Experts of a small language model: vocabulary 16384.
Below are experts of layer 5 (counted from 0) of a mixture-of-experts language model. Rows are named router (the router's row for the expert), up (a neuron's input weights, with its number) and show model dimensions 0-191. Each number is 500 + 50 x the weight over its row's rms, rounded and kept within 0 to 999. Numbers have three digits each.
After each expert's rows: "gets" lists some tokens that make up at least twice as much of what it gets as of all text. This comes from a sample of Wikipedia text that the model never trained on. Tokens count by the router's weight.

# expert 41
router:494487458552430508403468436426534528570534433582543481471519569484467539444555556434476524594508460511449524423491531462437526448585552569476535505387466565546570498548506510505473473575399439508428477443415528466495550445485426574546525434541499383390587458480444461463503557556460557474530455507423542413486534505500520471441556542572555565458526567519387471515441542432454560439520477463536534467529531572535552446505490537567580555506465524468481530574534593457555551514518536492536546474589559475564541525440535538512541456437517449428451545440461454524526526562451533541
up0:469566458446377453424425483449509554546490466643466397520528515517435569570521532536369520488490474501527462473532453585563471539566522486558622482483541472575539537495504530492468460564493496543503524497403501506492453542577475605530593485422518469461456483486546486448499548492488526456498537491459434616466484512572467537558463557478518506464558433454464513520496573398477546425542419494549513602450455564503483489463507490484418516517479465492531452490633500511517557441509560452484486521543523477398489484627436516506552530585508483495481489466486576519549490663466504520
up1:571556561430451429415470427485481575676519500457494424507524556514589522530532522520561515475430401519533552359562537453357508564562577547537422498514476502547456523543552570547438541578535549456544449517555531543445433539547475502474600493493419521454493551502507456536433462513461468502473520517445532505602465472475566492497430460408489473549454562524543496515465416489489447549565487481427474537491561446514495539510489542476492524540431467484428489496455530454497534505472478485445542513475551450423521453462574535482453394546491585528504484544557447463435454531531628542
up2:557531555548413379486451457482495555645476493513456562520528489516571520506450488507575537482478497538509564515513532499546420494503565574480459503475531508573457552586533534454514558474559516522569476517425477375489581564534469521439518545574528457456558460546550481500538503507543467534522460472491532547552477469486525502506476424386541472559529552456448470571516456463571519507563458463530417557408527514600484529500566469533523717533468496453497503501563548406420452467481467452488527480539584522502458488517492519511453432418551535384469551535529460512430493638511542465
up3:489403608601536551469528564323529417475429515574525487549488558502459536531573521495547492478517477508453442412530490540523503505507598452535442447606479539524489416562551523526541426488415469523411495410470446416453529520484424492566442505492572403546575474533465475344493537481468488502517443512566547417500487497581542507496538447521475545525469553444434530506545531493517550501458479463544419490441467474542521379454505547470563498501554534495579534516403594529506550521508471523453466539490393409574518454501515477520550521523547429539446491524472487474531582521485518487
gets: "\n", ")\n", ".\n", "==\n", "==", "\"\n"

# expert 71
router:445489507511477528453473420471580552510552445486509464486565571484481527399530559472453515550469503539393525516423552460500523499532533544463557517484489496528541523540451471540407484515461438540430531394449539390462574445454448528526600463557487481430517486502437474390580527572416495433562411546431544454460530551523545444455515591509513536452536540556467492490426534460451554454517443390516540471508524580568517519544464495565546586550496542414428553544496520492548541540527529461577535439538564461533552550468585550559547408417543386459454561450446468531496543533467583520
up0:456408536435558529584521528458485497510534464399475540592431493523499544403600460541510512507561538560473415509515496499496406431389494559520480479469523409490433584599480534507419539500523420449479494501526368509533429536458528500476549467483498508479560555512466575438477563470442473429483405430428469434464490512556443419441447569537533533481466406531518517588535475511503534459534540499509493515488513430512575512507526476504521489527424559373470569459494527502639469558364546467444493477515441491529586496486470522508533518448562508533523555459541556462506572537514597437
up1:453496444429486435440495500556460523439485528473507525545596508431471556548460538463547494459438512442515479518505583527426514538518539454513494495502499435528506416403540489512599424476394473491515465418486488468578522447385523478454488512472504473467523505538478457516551493559485515499450381537481520560516464487465531476548531582495463469532494541425378512456507502478503540568457537503616461469495522505588626469564513497529509391487511484456502522529414543504477541654595536511504490535480585454466456630557430447481566406417448372479526453425431487504497400458530511472
up2:583498533519516505563403556483594458481477499490462519463481428526523530412476548436507435501529496526499600541501527552493503510487491442453529494585498508518451399520511522464537541444543408470518466428457430516429457346498399495439483449556518517476495476481467554465517431372542488595442513477521487545542531519524595474498488465506541529535519397513457556485545523521530494574561475441468533612491447521540446482485523530521471567495398520579624496438540452502542597439506450462464509544514480609402487413514423577603484421489554525510495549456516446506420468578562573464
up3:556522549453458450490501404556509490524484373476529597531405589527503573507476582487470528487486486426522455532547585396520529530525507543570500464477478480503560476476517481419541485591454535530461538491434516496478509580506528519435606469556483435469547519488551513583436540573584484590525508560516569426482527515490540508444446454455455474388490490367500496521374499537367653512491532502554548451496519444516508474638517542525513520505509461509443618474472545554478426549462456472535465491458524504464474491448466564470593376476488469494542521497539534488502463507463460518
gets: " a", " the", " an", " The", "The", " A"

# expert 24
router:440479464594468538444460455496524592568556496553578441465539565475458573463636490450519557532461480582466532472464563505444522446540535519424553527415467510557561484520471492492467492514435403530430428412436464444491548474499462511591539445506413477477520520499436458453524548504473514457517443573391594526517530555522514392483637525568574565483521589547483453473475550437474531474534457438535544485514580550539549438527456543503527548533444514505417556580533566460557541556554503494567482468561528510558573561471537515490574494399520483462425519506442467538561541548424531551
up0:533524445573442588421451442454508524553498526502480537529488488488491560469516408513500573524426523537436536450428513493533502472430527395443521491528501478599463391455518504568562491500536537616512513500520485554451437530476535550502478592579563520447475535524474516503462496590440443532495392412486492572477446470441520510546456526568467478445514515602544506597518492483516535465550463509419526548482488447592634509551526461507506450458524473462458526436442489578468514478569523464496479506500420397603652547547631510481537541443525442534487451432428501465537454451475585479
up1:498501534523514422525548535528574521494515548521574561433514514470420503521642527551553436500512490469527464534536519503448427600528508552476525461558572442502450431519509550424495508492551462479468462453520437492496456561536562490589632548453442525572516594561488517473545561466462541496395511600449535506507507523576518476412538493468516537487459597535565482478529533558444503381481451545585467521584464460606561522491505511465448553537453489456467592514484535428591666552522534555479449533567413569571539468559536471520461498474525540467559417529543492508503561478467531432
up2:508427390465474460561439461509406539521505553538567477525538467532432538447579475491438514486537513510502480425437545504432474431439582521501377472467503520436477534472417530504510527481464354473479505466463508541502416503531534446599456499497462498514437549493450609442503493464561544514504440593474554538534457466439527508538606434534480536536498525541458416498537544383548500497436527440483483539544556542552570494525525524529606525447479447557498415640530499499602487461511453523547480560572419559428568470496503483493621525427463498505444553514515433438482430495421452481
up3:448577523630522516469588513541514558452522590527527410421597578454459556431523489533514482493437569534456465458526497541615559494504456457503674494479522514603541506622533481616438548483468530489481507533517475591434521459591560531538550555476520517529420573590581507487485409549498542444527512559486494515545571578375515397580474499482455469461480521507571457469474456474486456507473496555458517486454441484550500452505490505467471372472522463513513493507489555421461503563487480508458440530565457539508504496476536492500565537440525540532437411488469404476507438501454480501
gets: " January", " May", " March", " October", " November", " September"

# expert 9
router:482455427519488497472440475435529579536531490528561501453501545390483530478589515481483548529469443526449498446437575474385561480557574557474502524420414579531560510515375480509474476500471360541472463378455548490459503480506508540565518381553444410467532486481485431443550511573485599469593461532489549477514512518580550476468547514548560512487527515554481483489462508467480535421535436475547589465578522570566518478510438528540533547530528513491420562560545527426611501545537556510581552486603507460510539537475529509535565479408523470499454499491478417516584587537413557512
up0:443495535475469546437507494550473497461378475509493488465486487456419492521566498489503505545553443446471459532440628454422624489559592487516509511423472556494609535518480482563520557509545506560474556448553442530503502553446567525495524487470440566437513468533539522546526519458525603521576523602509580528544441464566530506521499478451525481548467508428519562534494459420496516467565495457551518460597379644517499523508607586569509588501498530521502576492470470442523453472485458535532632472512531518547597557462465584478445521507563554446412507491515392505514574487401477509
up1:586473556525518574553450617520444598463500551528502548480506473497507477484515677543437483520423509512483505479482456418449476382486523577508502522453581421491550409504495453431506515563516458511498467460549450462517517531520400497540518462472475508538495492522425549512496556410497468472520536458511535528504528474556583516552500490542592462510485529428355497491533511575498467507444621474479522571544530610524449489479569463400519512529506486595513461496535461524525443561521500468530505555451503542453481471489481562409605399562436469531469635555563519476556431539442503589
up2:467601589529497520406454609425422508552521565447434489473443466579404501519578488453556489468492483486516483593489506567443481500440482539448554465482451561504645504469408512470539516599499471524508524409507534483483515488463524539484518503421462512608577472381477478426534507459561492491538432587419474533503482472387576502565594487553446509470545475553453516450531514532474566509444540536534434590497535567494486555530437493532580458556477481563459498450450436623505464502511495600499467455476462488582476535523482509393571455442525442539541521579448515530474463454503519515
up3:479496419452446514560376539488483541546471522532558473567568482556490555522557502530518562566485491568521456515485555616557526516515473415448476610409516452490469529516590523487496534497497574445464541414389502464540481542457439406533482483486436530510365535526543595475461561466517515471472457544447434544519422496500393491432516512485465498504544466413482453458439471322529484553512476402435530496466533555527537497537495424479555466442506491581491563492503530435507440466592468564503526508514457497503498509545463475440545505495596582493499481514557421443437570570395558485
gets: " ", "–", " (", "-", "/", "born"

# expert 39
router:456401505499406485453409455525569564548529457604503477424482553469489519471576551489444508528512498554453486423470539490474486434520593522458566496479518553520510570576449484539404433514451403548459422430505543503500537389484457558505508456515468511489582456433461414452582499512463550405518452550419554450517571568545537462454535531547538546500498538482473460475408495478395505413533463423525588484567549621590526452529453568557499512497481511436415583521557518503558527520558487472491556499537519418499540501485489601511564448441559445493485502438449458548468513593462554541
up0:501431412477505448458522449536488483471637515510491558497496454454533557461514446541525480545542477509487496568537531519554476547465500512505426507517469552442378541509465541482449394564501526514492547538550473563471507621557440479520483511450473560575643492492399483503461507474578491509498451631422546424585519524426485582458489519511475509493477543484502541552471447555369556462527436411460558403484492451514608512547537574551493574472488481502519497455503473447575512467561489422509503531446446474623500522488507521584560530548429440534559488535469489423436495537457640513
up1:518531532438549366527531578528441569502521555498484554463499457436446487520478546571519555562501536540548461460439502534412456470502427517471593475560462497567370483501530551618520476488466533538484516504497498527508561515366431635549467502525482495402578451540550389454654423442442496520509502433534503514531583446526495477540432592399529461559484538548552463418545480453508622495486488471452504536524510505525523487550448518535524565487464504448546468566459451520550402576503437467517582498502477480561431530434491511445520486446590583549487487459507503491488538529493494535
up2:443513570377533491567565559513526540547460467429494438587520576508394534410533483514496496533541483484558477523463444482437555487445482588473527546459461586408489467564459545572515505513528564521476376592473496489564492599534479484447590521434546505447547495504542488542446521492571385436440482498475571510455591540474529368533522384448497485456514514477556562515501476406570441454449501502454599591557492564547518525533468562494528518487456475507464486607532463559471480491442458602593513553546480410495466495554428540509591572524531494461526458478502521475504494533465496474
up3:463433477462505474544433557451365578516437479474500563534450557514516520540449463411542468487525357550530534520492566519512424396499504486394471588497529546541459526475475551410539511509539464451530400525508511491539455474535490507466417449496482520494480548415499472409525491550588490574501425475529564583599474484524524504456499513480605482534440447442503506501421475533435504466529541496523516521498443540570518406592488527511517519499448511494489617443579447492509567477515455524471520556545443530577563448546452486521544535493542559414546533431567451421487440626509617584
gets: "ed", " South", " North", " used", " won", " West"

# expert 10
router:458423447513489559481489496432547566528523453536578474479524568480499518460555512466499531573500435544456515468501571422433482446585514532479491522398493481496500550532457431539464497527476418530429419449475500452451503448506462603532524418547454457496572449459404494416576552561493524439561448583442581499552558597509547435426568570569553559493547529529448458432497543502409563428515455443561526446532514524526559424566451572551536531562468511422478559513601517444588541533542540501492547469566488472541535519485530538531573483419579462465479577437449456596527518569429545539
up0:438517495479508467577549496565511424521497534530532499393491495468519474504499482537505480477510521561456554550490544489448553391584535481524478485460455464488474437426452484392506533501507502512408495484545520471485376514574486465467541485473441527516421534496445509544598631529494502445441443472517534389491561505547427564437563472631551615512430465630401603480539512490430479504514493512542457599571500515446480495521536462551471527496439541413514468414462457444562543613466546485564501407425520520419507451479532600529513586508473460504507517451531462491446487468441562462
up1:426345547571547496494453511453391564503507613551541572596475428586526491499527484524440495500502529472542501543526508470474492449500552550475500467429577523559567624439504464438483476451483379587480412483503449447464506557502473507577483453515421474556460513512439474482563588470514491546461538484528528474547463523525521465472456451464448581579500576589454531445478579517472444577644488498501488491522428439533556415490518476554442567480446440490486495456375465518494608536512483544523481455471465553485468439526491540588465553453397562543520448532493474503484492469548438509
up2:597513532397505457528539543516439490537505517528452610454406556515488553558535564606501516476551460451553503542471570497517538478514509483416490551522480484490472429567560485476537517515488488558580523527485521433530442491550427404544497517536446507596485529498485558544483357548500504533528477508467608462564613481522467521488521475449507479573504452548532492580529499471471423331463608506394487527547480533532423513494440496450530428457523502496468659485502528481532497529541461468473544517557492580486573436436497595471453430457526585549506522482603420521581506537514470539
up3:454520618511507512495502451448488520467479554506543500502508372546531531469506502543511518479502450539508532542517521454472509524540588489495466518522578480535419463391493510486500476529494557634505597519456530442421508482508561551540600532601457448549574540535392499555534502464491487482464526431400623511578413521529479550583440488422412462541531474490509571583468588460497464418422569526494461506538464485461509586424497502496585455373456510553432599570443533509554502536482510481483448463543479519521459620452497450394542512421486480441500554536500484498516562513580548500
gets: " United", " States", " York", ".S", " New", " England"

# expert 45
router:486461457524467506448494442431552538568505422516578493467556568473468550530554540466429511578495444557435517448459578497472536463520562532414485590419460522509539501572496464563418492527458427486424457464421515416506562472463459523524573441537495484463538449483377474430531492572468549438571438553415581428481533570546528465447577509556529517432555527549465488502471550440425488474586429466511558447548529556509500423559470514554529569576477540433403586531521523444507537569512521461532534478531589476550539558425567542573598429470536442498481544432495497530532548529463550591
up0:560551554479467508480478431591490531548427489531474485538487586458394578500464580495441465593530481341547491439516514516443492463479466513428520497501484513495529480570468554642491584584588446505428497409458507462508573476471518521530541544489434507547430458538672572460582490499525645507559540581470474543419434530522495608512529598428452475449499560461503526554519470496505460533546432539466548456504487497525578449490447446442476479458473467526477548524476483460486499473501494501462571603442511414501460509442562527575535495607461497486504506468540495490520500512462424491
up1:514573488539525501621495490486479548609541477501395434492522540433494487511561516425485472578555433458539552485578474545483503454443479441386490463493543537490491536500502460554497538567514534513419466485430488550501512530476545513517470548477510529452414360476526508426478459464358474559491520558405427538469461534533501564420582540495438549371474522488518435566507467506492497529545559472488464522502471537464488400472508537479511521439472439404582509469500537497468556405528528512413461491468527469390488572418539435609481507526451590543466478619465541583498433460546463550
up2:475511457549516527372527505422482550547495546502562520475437459574568478505486446471524488401410429580480566571465504485502511510594550548520424508405506480492505529533420549464482566505437459569522446499369502493559636515474566438469485445492408533484471510549426321442548546459554471499474438495538450457406471590440539532478566479482525529475527568540441481532537486509536496471482460485452523499500486512547479532509451501494534561476471446495390587487436476553518438517516454533480589449512511560565441525498434481422472595448491509529441632444498548467511567538424478517
up3:490477505526471458479489437449478535474472597511505554471529516550547565454521476542460546454542466481585500426447542501490522471496570487575504429517545471469436580579466494493544524502517435604495514531486555581442574522447464492521451400547374521503523510533532498488560591484483597471530477487638500441414471587447465502457510480462524531547417470492408536583536597461550582487584533510454576493461496530523521542458502493532523516485517458479412593447599608503656426551448435538478577503454547436532490527568484546496354505529537572483506479502522503538521528519425501557
gets: " |", "|", "-", ":", "=", ";"

# expert 18
router:486474481514464514426463442448569543599556454538553474426523503412484578477541502450494513561466466520461510425497548497474510474573585566452545510424462514564563517549478469518407404494430450489463435486414548464468589473451468556483587434548518479467593494483421448485543562533435555463540495541455511469528545521505570405460576488600557528496495597553468485484474552489464523455539446437522561450521543534567518466557512531507573539559455524476428514549521549376520488539508521423513525425533586449540559526466581524562567476442563490465422573489446401597496529576427568549
up0:482480503462519555367449468494538584579509552512540542484492473498446520556500510425501639516502450471506535454500555547481571544535452535542543512453549531598440462545308500547504497521423457487472494528529493369550565507484459530519455517517544498572475541501421574495476462443465549518460501545462476435554543457535604524413484489484385516455528546436514517455440521447513505593516533436525530541496443606532470526508535564533521475595588525491547494597504476513463471473525525358533461568433494536421458472530513444534532468566600470443579533457502471429407506494538524515
up1:534532446439523524522545457451576528525504478572569482440513456395596520545570595542491455528519484436469535509572554503478504428513533386518457518396477499488475610514459535544574481585573422466511408501467440529483494537534569589457523443572474529466555487423601546514527571464492450505554422533553528511570519485510471492468473483508361475539557517563494547445460496554431563543473553498574557552548482469391481443565466526501567477494533530444586579473487462463489478553511481580521458447481449395513427574497511497455520553502446540488467438571473421545497546584442554412
up2:551489526498508504445541457504491462458390550541533535445471494501480503525478453521510477500493446428268490525503461493522556402420594555514467430356518515546491456573583487587495483493551519491563528534488597547529479580490530504473528492483582480550476527496458472549485445545477500483551510471489475467473403510489468483481553493592530526545535522457510514507566516557473439388563504519490542539539518454386495504477524479460519504528574539530453493454553446492492513454474553545496586549448531406585467521473610495504656566568502437449544431411475412546512479537416454553
up3:628534500466510414491450529534533488518544457490565497553470457534488492541484565466554538535451506478417515468448526541503452536569528605475466495345498498510437402510508517492452564475561469540518487570439488440604524461422378510479546489573534487500554453563509543545504454625501507439467487586482498461577507536539504476484497537461512466461497485536488510469631562606468495536500434507528480521457430521512478486553545474438519484504452479426520575540498512515478569535459456523603426549492514499506593532509445457466462456387562429409559493363516423541442388544529590492
gets: ":", "-", " |", " –", " /", " -"

# expert 26
router:421487480557487508475469486452521547502595452497585475413524555466469520431551575464498514545461442589464491405477569495464481455549534499429543559469439542527555547510431457554432467539461497528478462456493573508475525446474457603553558495540554414474521499428444410442516580498472500479551465489454521429496499533559542476424579538575550536450542544534427532485455555500414542502557461454558555503583594520533584466555480559559506596562426536514436566513585570447570469562566569440525507496592494466515568517453535554556544431415579506491449529475451448573572565553507529571
up0:440506564571543450520482436587472454511498481576531476495496495485443518510503576446504502480437384513537477533476494515504464549507550482419624509518461499553393643616446405495471491497589517447580513474465519534488466529501473499514472530513521425395453533483509481570557509445452491474439584465475480460461482524488407585490504514508496438449503549565478523469495491532529559553526574477488567446580588501506513503578532679535537569442438498483486536505480494531461442506500463359390576498496476552555405545435438550423557535524571546524466552437517500486566558553479511488
up1:567456525482529463474434485552494493489563436504537584515550552403484496494553578526485511510560501525399586483534530451528511528582499591435478530355516457562518488418512527585549484495443560584523573485453445522493462489463498493526521407535591375488484442443504480524517527418479521565473493447530481547527587440545520501495553596525437499473438479602394520507475541497463568503543576581561413591543538477498542468420500457458485557446481527511488489498513497442521522557590492520643485484501489535451491505454446646597498489478598540434517544524450537480572500497543539547
up2:457424423442565425432435449555460578523527489497534459535614614393525526492504609532461476519546471541495423399513526463450439497570472476468561424498482489534558590432489444459527507521471517445532514493445596407457492517509435512518481545490489450544512457484492463510506460509525453497486475476385522607588465493547453510510508520506519517408485517451562584537454576481447496554530525502493558479474487510525516481490445511567482494603532491568497543458559441492496469482451608451597447534510475458440540470459482578545569572604471546540472524484497524420626486507376559611
up3:434528432505486431455426447561474408498576531529505487471569549469527482517429543497498484506437431509489615533540448473557493457491404482568500459464592562531514554554488526520524439499548428571455555488501533484571519483490388507520501472494533532527446548485602477529531346481556470576415464420572468420462479495531438495496503572593573552521443456534579535527517559358549480510488564570531522564543527588580556480406477497445493576535440574453533515500488452459550464535541395466509513606484474524455501565420464587401451533521523502533553482495569509532493518485516493488
gets: " I", "I", " Al", " U", " he", " Me"

# expert 57
router:493445486547478502460479421438530515575594510497549502534568526443448557464536557428477525563488475521455568461422494444444521422546564557477592513425392562577547507497447515565395449568424454511456460413456533478495553466460446536604536421595468519448524469513418433445565563519442610469489469558438554460449550563538526431462504585548535567443491529526462472484493565486489507422548429472525539470536524546512545431528483557522549517539475555473483501564596497437564573524545530494512535505590503470572538530445555550515538437469501462480490536428470428532572576521443602544
up0:511439575532414514509487511473411437459516544522520524499540451461472491500420581469579545464504480589460442423494484476482471504472498507541516487474504552535488574540534483648583429512415457441539438491533508444509633518528474502520455430423446441515535522550614477463494498446479600503511519542456412479495441532458520499500476614544468545513454387394469519557536528539521522506582500433539468519468444535546521481454584489516563536551560488577531500570545546530528431521501476529490394561396521459475536443429641524488466383554498536479542526496445435511545456466425589483
up1:505467468565498454522497516515520574447519462470498527555502417544424497401437478401520613564487462470515538552508507450531542586476499519432516556516417549475615458481476536526439539530519538525411419535469480536522514562497463483585485513525524565505457505492512468492488505539446560527431525609484573464531470492550561402406469558521479549508458532456533407505497510553461446430657449506441560475536502569552493412448525549439476531491567511408458426598477384512458484508556556526497454617525502517534544438438494462598426593455491521564502523485447453537523472433535535592
up2:451513479512463470536478562357508412528493539497577456524516568502459511511513471543457452542511484459451455477556545596535496423581478509479589446551460463566435398524498514553507545541395465506529441479574567494483539537455508471505494516450510449540430521552519564465514499474409559456572559465425418470433520510436495514464479610584512484457489467573519518460587499472522443402475465514421508514554539540375561584522576469421589480487516479463543457500537516455618461479478444525461439564529494521577550501445464478476459501498562505368472561552403424471441588560522448501
up3:545469448551506541530554601583459569481532487453538379518547446468439517376508589507507633430520527493470487611438472471424509485451482517503472563470439514518543539477599548552473503607477522578433435400450619474454520515434559530565450459529487504543437505535645426488476440434504452484455549540482557594443502513524455446563503490448466542517478493429519373488537489456528432516483576531547562484514535488521528420520508477568504482446546453523505465452583432466535471490564488461496493453490511468407481490490512465534507532533470520502521506553511473471530447496411628578
gets: "\n", " |\n\n", "|", ".\n\n", "===", "\n\n"

# expert 36
router:482520480567426550473410442450536496587522490565542514470530526450448512470540526428456522548442462548425546460463603449478550485542499496459524548445443518525530524504422531556374457543470414516431379493461583472407532450464454536514525483575449469524532449471491448457509534538402513478506408520418552409457579538545598480480566508604527547492504531504444507399525532446455492483549448396517550494566502514545531398548489532504575535577482584490443548541582514474495530523524533433586543487576563508468547533517512501583527465493569457395446520485440459532533544523483593577
up0:588443466462510519574353543362464507511525458557588503580505484542566445517568438479500493541500542554529490496400550500528545493505513505403570527535467472528531621442539464465486565442483470474601398406464436490509536441425482543514441486459531499547483395484514486492541450535500499573466603407508575499445623532465529540623545524520579512566557501566492425461532513538447548444475520486497542524496474506587543542416557483493502415469485490545488532596464464558496479462581517461505472488561556516520508595536406482455495550465511552531513553541462471583477547513550524499
up1:491542523458429447509489462583533512576460527475518488522496458387506478506439582469559490471579450587549593532382462497506420581444574495451587491510479465574486513583485519517471557420522461445523500477537493475470495458565511520568500495486496539502569490470488442526417477514543484532495528468577592540509522538522517507568491506366540614520498534537511506454533590517517573420459614495503473503531464487425553536558560496514485697462566510605566419538502564522544477459486517453536504460491565484445522489505524379503507498465448498613468555486483511415546497562491506383
up2:474523471442471485406471494525559631565435548579547564431516491553524448488471509423376511462445410515424501563528573422384476453516477478550497455540421602512590435467530544418542497446489513446535473489478505555490460503572614513474505530565476486436462524513521490461487494499574524541445499570572561500551480497493570493576521452523495575453512560509531558452496537553463541492582456489556447473567494583581470447608475504477602512551550526473471528450480465534450441549557488490498545545609528484624491639524526493568511506531515524432477465617432503522506485508510521501
up3:511476499544416501446504429522628506525492527451517481502534473492431523417415557580544470513428515559593509490532480516576591514616426574549577480444546489428439445488435460591567571442451466582390503468446590472487513549532524505560517470621529464570553501503494426532506508499448552524479456430531507477456497481410523466495506567548575462524491473422449511489488493493461449577547439488491583464466416573466579461535416453453382537528549451536411530479551549493534404474513454530553468570441570542461519448509452462488436516454485484477490549553510473507483600543434481503
gets: " of", " at", " in", " on", " from", " with"

# expert 58
router:479455474564424578477481432484542544524585445528546493467546526464488570490566565493449542560477488534457555492456552440516538441536591540419562517461389544532522575567475479541437508536464523536428444414496544456414574477491411538514521453514474459441504496425422524417554564539468532437613465493451540490493495601544506483459530509567516587468516570510453468481503538486449565508522449420583553423554545531563506452517457509560540569554446483474416509591523567455506576530497579491527581494558554405533553546443523536577562485404502488479411543439489407548551489527431532536
up0:548501532479411495502495530490452411409498547552503450475569509451464511462531517553503591529571510533451549528467441537536524424469524685568527524518452512432417431531535466593506543448470516611526425449480581505507438467523452497500500564462522487512495524589539537520492452466443491445530513460524541587470587478528532512431537603497412526459596448449591583570564427490527459517484490528579478519521549425498480506515541539437545584519525507409526478529510553505495490496487575505579505563488595526436560449499445530473511520463560489438469549528447423552432575467651435520
up1:533472575551464560497483398435479469504427491530504501459548525445508519430541568522482481573578507484534545497533558485583547530498531417441643537516505476495450577562451504537392572460497494474412630512493527526401609482411434539515459509470509510469421518497510479492549448467455468533632384573493493553443569491468430515442496499566477488532539469462580467439520479453569522511448370501541474442489526585507551573508498477535515476449517434463428500578473538459517534545476526554529551405490599469512513475436549446570432506578503498457472497512449574429487543544536509419
up2:541448591473558489557505508466401453476523537533456498462543463492570503464512506503373510538514443498514549494556576500513390407440576535542484535435566414532457511511435527482430503484504501568459353564500456498479540461509467527532505434539543561442565528498415550484498542499565537420478482437446572501492453503490519483427558500490429557583434548536452442467527506425496427506620457453470526585466516463546530490473516452591464574503516453545534502509531551442546555442478517483439535561518375475565512498545437610548520473518474500490604570417530507626456472452500605529
up3:533509474455488543437504512559587478561528497525463581613418494432464503579541507492504480567417432504489534560470511549521470432525472472499514555463386543449493422454504519490527527532466518518394381371565556413626544564444401502454478470452447574476535452474406486413504608529546462532477489481480420472559455553398443509570516511578488473502483512483563518569485494567543469506447429439397496459486508511492491509487515386483525513586469511518442469513560496499476569501545483554514520527482523458506444549463437606551534554397470477491462514491499427434540483536413455561
gets: " ", "1", "2", "3", " one", "4"

# expert 32
router:441470431550411487496437387498579512598561452553524439453561552466534542456508479442431557523478466488415515437415507427415484469534579499432525545432496521532508520498406476529372478563480497507435390504453533398434542452463456587514566457594482482444566446498506459467510485521478540456531387513441509488514556490561531455441576562561520508458530528523419454479476522404488507407588485450520574411531503510585558427486517523469542521542478509462416581502553505510536526510518540473545555408560513454579510509475554539537538464460542451443435590463471490534554496523467556533
up0:365512559560432540511473411520517538538463579488492461514559523470523493437420455465414456489417498551493446558505555448430490458471553481439577494509505436473492507506513578527507602548514452597512375494456625544447426439479586542556487469472500505416467556537473497485528491480510539518464545499431537537541523524573635404453480490459534493438522462592439524483486439490529441581519575414491445413476461498491604422481590523425456478585472460538575467507479527523505461467468488419511516528517559477527562508416546529511511516529508506508356513450387550487480533534485532480
up1:386531523428564496524398428509490496514465470436525480511399459563508514499479491522535545456470448550547499504517485505458501465499555485571429494460553467495449494461506541453402535474458486466464394545519514535525537416514542465488598495615482494441638521420555524506562463474583503428475379528440458493478403416559537497445488509466538509487550539455566516505467500546549507417517465464603515450461529564513401472495590427423586521571526439515431555464469488486551514522488425524578451448534459498569532496433533512532524456500611433481531510496603515451529510595433623522
up2:421538575480528431499537469498639448573516532495515468543568496481532410426489520456586473484511545522485511461512510504493458513644463513485446451504481510460419475488529467506581538549408527450540409500471504502533426405496524552467500526498543491431486491502539453502463416489459609427518500406428507497449481548372428531518521564554583487460487541588408535480441471493477465529395494389435481450565534477464476487559511406477533490491530489471582427436483508470479456474454458548382545399510512491507472564507475489402450494526562424432394491440465509479479482495393439504
up3:540520403487588600485391423464469450487494472570401461505561505487479490455457500459535568540473477466577501517489532506481484529612548452537469520544506571467540396429404423507495521464486481489571484482639440490504553486484482601484603500414502486537460541467543493557479488551419549513521490499515472486507563521531448579476573416532514488482435505545538544528574436478511513447525519579457418494558491434463575494486570522509577455550447449535595546487445465529423431579511442537485483482394450470468454556511512481374512552565598518516465590515463523485547547443486409424
gets: " that", " with", "ing", " of", "ed", " to"

# expert 42
router:450510461515482533445437395495566565586543440575568417503580537437458530498535552480500546509477485547393472404446584467458545511581523545446519574411473560578556564531459487596417474544467475488466463475511570443468503499504480534559598488567461470454545457476446452483552535551427555436542453532429560448507470574498543470465569498505541520477485584498475499481469572447478508484529435438537625462528572505525524432557449529548544541564473589498472589550611507478479494478515569441584550454511522456564572567467513536519586490531547474425483532456472494508572508564435548588
up0:522531450515502501451440497492477578458553510522553492499442494470445478535512558560487493610460462608511439559456486551510403511562551533507461599506513482484597460498528424550524613490490577439473524441489514504491504540508561482440546562578418482500447445374605398452509539580483520523423488502394503446563486448410482485550654490553465540568497508412470490507483516511543553576541540451479445504599504528489473480494440517544498449485532595417529493446516435508452487525575422458511541471542529498598413556501507516468429509519599546513566530516420465552480463500548474601
up1:451539536538523525569491382553489500553492458509554528595577480493520532455475439495541595624479513441460509475493531475571515482472461408519463525485406627404517613488439538579480523584507526548536405446483439510533533509506467563507437543499463492600465522445457471513412451508442501502488515598490411488474460528604559534486482430521422414604480465515511531540392555555473522565518545460524601542451553426469461497491492553567528424537511571436490520500450436515461528405479485459466499447457452520433470605482493494491523564520473450407500567450441504486503465448468566474
up2:509495412441537467409528507520483535516474531562594501477589434513472519561518534478509469514476501528450454493499498468479407501584452445571547417418559460509488527505431515414595473436541569500569484514411582434511544467481418523544554518495479535478518483455454543536471470469467467420433445483553534541555558449568481507402432494486545527300517506466570450454523507456391521569523560544553607511493487614423442522497413513543466540461598556514550485550543519422532438521483522448557489551453562497489446476557481581444503492504451539482403498517498514492549551549406539528
up3:530518455456485443505475513446490446481526531482502537380451548557481450521472514526491467611528518560470515454595555483533526478525502524435458542509521482481469614622371530509525545468477459424510519505572441585595424509528515503450500459491467524523490558466486549460677489499486573580565426429409529466502430514493498565460510521595485499511524462403528519525499517583482533459453544402531482476582536509477513471542529526454550434531441476436453595538530548527515536487510478525485476365581613535525522539519558510570503439566636533430565467448533476468501552460505523560
gets: " by", " of", " as", " |", " with", ":"